{
  "n_layer": 8,
  "d_model": 448,
  "n_experts": 32,
  "experts_per_token": 4,
  "d_expert": 64,
  "d_shared_expert": 0,
  "activation": "bilinear",
  "moe_layers": [0, 1, 2, 3, 4, 5, 6, 7],
  "router_score": "softmax",
  "normalize_top_k": false,
  "routed_scale": 1.0,
  "balance_loss": 0.00025,
  "balance_bias": true,
  "init_std_router": 0.027,
  "lr_router": 0.000803,
  "n_head": 14,
  "n_kv_head": 14,
  "head_dim": 32,
  "vocab_size": 4096,
  "norm": "layernorm",
  "norm_place": "pre",
  "norm_eps": 1e-05,
  "positions": "rope",
  "rope_base": 10000.0,
  "rope_fraction": 1.0,
  "qk_norm": false,
  "attn_scale": 0.177,
  "tie_embeddings": false,
  "parallel_block": false,
  "init": "uniform",
  "init_std_qkv": 0.0272,
  "init_std_o": 0.0,
  "init_std_up": 0.0272,
  "init_std_down": 0.0,
  "optimizer": "adamw",
  "lr": 0.00094,
  "beta1": 0.9,
  "beta2": 0.99,
  "weight_decay": 0.1,
  "lr_head": 0.0155,
  "warmup_steps": 345,
  "schedule": "wsd",
  "decay_fraction": 0.734,
  "decay_shape": "linear",
  "final_lr_fraction": 0.02,
  "batch_tokens": 32768,
  "seq_len": 512,
  "doc_mask": true,
  "train_tokens": 292800000,
  "steps": 8936,
  "dataset": "wikipedia_en"
}
Below are experts of layer 2 (counted from 0) of a mixture-of-experts language model. Rows are named down (a neuron's output weights, with its number) and show model dimensions 336-447. Each number is 500 + 40 x the weight over its row's rms, rounded and kept within 0 to 999. Numbers have three digits each.
Before each expert's rows: "comes before" lists some tokens at least twice as common just after its tokens as in all text. This comes from a sample of Wikipedia text that the model never trained on. Tokens count by the router's weight.

# expert 11
comes before: "\n", "-", " The", "|", " He", " In"
down0:490503524493465480573489470503557491493486453520418464525506464510572428504481496487531507497442469479487493451468457521484492536453458470460486551417485524440573559512536489449555477526467414503507500484518478468539576509458483524493493503495475480486469407553469528418511462506499516447530513430552486473454480462487508449550460553482
down1:513468567483495464533460479497501499536498472567517515512520518479467584424465447475606577494559542496599478523451497530478512520537572430485504457470559441440509540482511471453476517471471487483542469545502555506489551457494439448513493488424501535488552523444500506534488525482399484524499448538500564478432469540513495465502555543507
down2:465484505549482518518475507511477540518518568481521530499471494526528546524520435480515511495519439541340527490494499447492458538529503536501503504536516432430465440570501488509483475479484510401474423478451506535456500507577429439541493517501534512520534480511512467528468440483528308513467502518438446544460468538541517499455450526497
down3:498474460469501529559447481560429565527502554529546512494510453482503440520478532508495510555441519470458473480499421423551519489424528576453499515485500566476558528514518492466507489588501552523412507487461430427479499553555513486468415551510580559466550488467509487506491517450496564487488575555516470491518522500517418534533549536498
down4:498534558460500417553507501463581468499524520507554545563558484515502483506495479509453483508527575500464526507497497557576536512573475448564488454465499535506491509450513542479529431514476436489454511460449469540490459527465460515447464525555529458474499536500463456469539572488506536539462470405549522457500520462527461547484458503494
down5:447427481463532516471537532457498501472450489523511422516464498498443547576524494476506521481511373451526508597626547549475483530492501514502499541519482541535476446460468513483509530444490420532559482477387493554502528516448538501459492452422461491483512497513533506504482509517488512521514522478413502485524530486517500527508618409582
down6:522518583486466469484561566425424480511523562517470496529503531490473460491458449539454444442610579520621441560492459566465493458525477435494507511473544550478414493485489511455518505459516483482524503458511499505552526504532512495468476482485449528490543514592522510539496482506517541596486468540399557462459542511519442466430525538580

# expert 22
comes before: " |", "|", " The", ")", " He", " In"
down0:474514470533523498508601558514519494495433500506448486512517447496540480523441471484495535535382521545527499529475482516447495480428483427461557500542497521467579500469455491550548502502475415476501491457483482471473525524518461462489550479499497465426512415503466528481526497464458481531513533393486487523409519460542494488572446395447
down1:589449482469496472468527496511516547533458515477493576480551548506420506484523486500480589491483519450592502504549466528436474483482587503442507477469552463504467429511541450529500622496546509510485444484488535523507562500520478498474559490491421438444522441500476548540476476454466494442559484475487531530404501494523507438443511488568
down2:519532477536540504550520483498488516481544493480546505491494506513495527465467447487477480446544472463342508543443483524517462457517501517479489503566510488483525494567527466535490434507502554448468448448570539557448486563539505458525522507504544502500575504557503471506481465478529273541448467478498474522466497545504465518414433484610
down3:466487458532530501524492504534459562495461487471503443499512471447442502474449526552463498509395499536508541526569512450463521487600563531448523518507530557502492411454517472462449461522504527521468526527494506488515478467498505507532521479468505531486498525519473481492470506532484493530551535509539485507507617501442497545533564453541
down4:488553460486512477566527521476488449452531518508563463496564523450550437522456462507492500504555493479483508569499503504558548497611438499519572445423557519505486511526491492498551543443544474455517453427477523520529439585446468515489504482548551523460503533476397451475513543500492474508484434459526536520558589444454449455553373465556
down5:445427440429530494530554434470507567567513504524566447549417554423527493594513511554528567530546458484476522553517526526493477535481512476450505525484479495527478516493507475480492528506491468498570538488424478498435529539418530457466537517477457462505468434539527438514443553541540561467538498536464490511471494518495459492492520538556
down6:489503548475435544486486540429478545540535538450481468443490546493483506529513438529555379420472510513614461507429405523488482473579539533465489531444508532518465519436542457423509575488512454460523459461472497466505494542514470564473538504476404503515558536543507486513481529451525559596465505517468496465471518499468445553485482532542

# expert 6
comes before: " |", ";", "R", " States", " first", "–1"
down0:464499479490480421536587504526524512550499582547433444470462530447523515542531465471488554500445487443457530501538461493436478497452506534420544495509472469464518477487473501537585497504491449482484484452476453517486511486434522437453550463501497527500496394531458481525454562463490525457493588487525474538459515461456471498579460486463
down1:458505517443523498485492445489556532490506523461525615568540438441491526479522484481472558539464531481506507513585509522495481500470565447417468512493518485478518502534492403564492509430488491489527504486545525520415530437477462440487545483457497453493532466543499504577545488445500547508530376546476549514460476577468477470504588453504
down2:522474517514498516539460532504536476460553480570543503550521504497478495507495490507462498460513466483304488517511517471493460505520498523489477504553475482500507470494501455509499471530480498465482551417489502535436461459516493497565499473465525521523546506517508448504473463489538251510488496502481475529527480462507481543469483522529
down3:504530535493504526490503447553465465462440543467529434514496521445521453509502548515540461508433484480472496516559443463602517508473535565520515502437555494513473461436498423414549466540526507483480568517458462482484524500492515554503483518502551493464475489519493472491552525438437507485530529494448470532534550499562493507550465485469
down4:496545513485484457628530519475537505530540510493570457508530517453532454565469530420505561539507551490482491529382508535521521499589457439518518536515557529557452523467477509524529433547531485426554483454441523462500463573446512506469517517528454508519508450484413472467493552467489492466473490494527517516475456443516465518546455438542
down5:465463475463537487533496435434467485498518419487508501443474459544505518611583496516511519487570478520485518536504515529536499458433419535483544488470465520546471455518522524467504514479572459528519469555439519471486553566380523489523500449455442488442524538506561457508481493467461468436557508505478485577514554510507465458500449537517
down6:575505480504390536504514500463463496498524485473428498518434513494481459539477517492532476500499493565658484532507495535506465480572454440535504546534420505462412517464494552468512461503457443477513445473509513481526449534493522499495543537507533486519490536495493522490543462486498573533473511504475491470479506548467550405559535520528

# expert 3
comes before: "-", "\n", "°N", "9", "8", "6"
down0:517523514519576385472544499541546560420538503459397482502520534403607541477486466444492542500433538497386480530490500526418493461469473480474546491555485478423574486462520459480513478498572415453499538488515529570503526460511505469518481498519448560481519457467523463556439481507502442492470487490466505495510518419516502508511391440421
down1:529483486483515436429420464474524478580515557470539526555519481494571552470469465558547553526486470456598484499486475487466496560527533401495486526525498451441487470544458436539506461470465575509524463564514540469464527531511463484511533483492470496443498434477531536561450506403467550485512440504509580513474498522535474431485556532476
down2:468495489530529519516474497539534515496511505515540549518506452502513482486471515522463502456536503511341533494496505492493462471537497496452466490495532478475516474514488497571510456536427473509493466452547521526460468447503447507518469548500548538493492548523512419536434467473492310549411506456491435510513493486473539541452418497594
down3:478460532495466542528467472517491558519506514424557445499534503469485459571468534546424494518483484505530474482507424419504486460496516544467439564449503518514471563509556555475499462552566495498513539444490497521536505562518503452474419522529509538501426463474539531521443576413472424498479488564565518552502530489496485532530487547504
down4:517497471529535486509476495441492499473491521525568494502560546546510449431438457467443414486527460536479482497489481527523575509516454484527551505508460523452493518454505499432448457436503492467471507471474519485511465565478528441467461477529523495509481488481481405486563568542535427600433438479497536514536433494486422513477502525579
down5:492517521483531492502484565406468487585447488538588512471465513460531541550513453487493522448579480437481519532519413509597493494504522481473604544468476562541450487468536489443439443521504386528558531500452518499484482528467497523523493455479419526468572544547461520504524534485473469512481548498486509550519496469529523508487507495534
down6:511516521458469516457504525420537527501495481506480451511464551534499512529439502470569485496484514583622545471566448522472513506534474458496493400514517547509445559423495494491517451448493474504515482489551510480546533537440541494502516542511481533504530565466520520496511520580524607527503527525470518490527460540461435451465526519543

# expert 27
comes before: " |", " 0", " ", " 1", "ed", " 2"
down0:511523465570478473521516507540505468538440553482498522528498494477520538445513495464484543519416556496477483544514509498413519462436474535429487498558481551441515513538521460456549518522467494464472497439543428469462526508494533456499462480478524500518543404550457451540469559479431511557584507504457475452500486516499499528549454486522
down1:467515551432505431551484497536511511533536452479534558586548505486486542452499422520500566536468542485565492474518529439461496518526511445480451475486521496438567524499476454562454483487489488545537428389511519470428542539502485462550534489470504516467554463479451534613501508457490504479556443563496502474449511575474525442521508499568
down2:480472510500525518519483478512546556558546511481540549557541509499523499489528448510468469497493541520366483506471500469496447474443474515423536487548568452440478487598494471515491514520404535558513466505487466519486454484485473512497514520469606518519584551533518496531468467468484324568546486524488482524550477533469546526497484562538
down3:420561547470563462489399458541519523523482533513442469539498515509450472512492572495438460524505449564537484451474422503458468575484491507495532577522513538442426522422485557459453503540518508598402538488469510435485457461420527501512448544413459547489453500474520517521479522510452428489518546559522574549528551468578454501544537496544
down4:511501515445487566511470531492502519565528498430511491538550504537462524560464513430502474529554525451434494560521421560508526525565413514544455500437472594515485531519540480499505497502454497484495508421507521500503516537414526504423467551575565415495477527485462451472489505518466472466464486427556529541504482516459505485485484477560
down5:501446480476609488490501541410521502489475459484495482520484427475512430582495548547465528489540456449429463530504503500566521524466507496493495578517502506567487500438545501503486493470549416543496476571462468470430508537373518423496450463495440524494502461524517474526441515466460489472497502534465555575563528522467503528468448498516
down6:528493477457435482471498510452472438442502481460490442561494579534469493469456514532529418425478521518541468534467507500481549465551509455537510414507478509515479529449476524495524472481487461447547486463489531465495508524480489497496543500521430500503462555513518484525506546469548608565516453561480494494454459455489460480481516455562

# expert 28
comes before: " |", ";", " 0", " team", "–1", " League"
down0:488462467435490434534598496495508540576479515497499450575461474509562530519480507437478519424496450521410495491490520524477497526445517554435601434478403476436445501431527436431518550518472538451494467419479425537432517494532434516497503456528443530536524438464476457515493492512464556534550547475517460538482477493480472504591534514478
down1:490479480425453553492453454523585478557475503478497538582547455476494580488470495543542564508455496500523514518507511477488465474525596445457457490498536472469540543537522431553506493424498534515580443480476471434481526514446485433460531468496539484454496506470513549581504474463509544504586406581541574528453459517508481391525527499471
down2:520489482481534493592499534508451465464572506460560484579555531561468468444536471509477494489471496512362550532565554491484442540494479481450496497502551512475440495545531445497514486493517447455515480445492440541480447489487481510504443500442538521518471566551513509594466483489521321558469459450483449474514479522470488477469519529528
down3:512531543482542501474455456556505472528491500530508447500580473435500382513540570556457500497440526490513483516502461472469476533517496528555489625376501541522511476488498508488594472585504492456420549529503453498465540486449576502523458439455522530453486477486547504474474487515476413461553473525492535467470590458534511594514488491508
down4:526522515510517472521557519519518449533569480467585427591493482448527462525505488488537529468514482496497516490498523543492527459563459464534513490456519510560409511497500514556421449533506474458572488514490448500448486442492461464495504499543561505538486524529439504438486568449516545532478485449561485522485510514470528528517475431581
down5:505479450531559457510520553462527529540440477487545426447545520573505502576530499561468576462609516450403499548494541563543528528546481496488512518461499483521455473479512576534479466490549483505475527504447528533445487510444496455535481472405413528478503552510520436518537566513459550460572469478454494501455487594492500476446451559613
down6:465468591476417470544513502504493466513544437473500481464456538520550477528479473545508468435511506531576492484491513570436478437513485425544501544534554524538443508459536541451510513470467446507522481419542508496537505454485482436464495502479537502505476531502530478419485518478471586596492495541595527513517508517483489488466504494482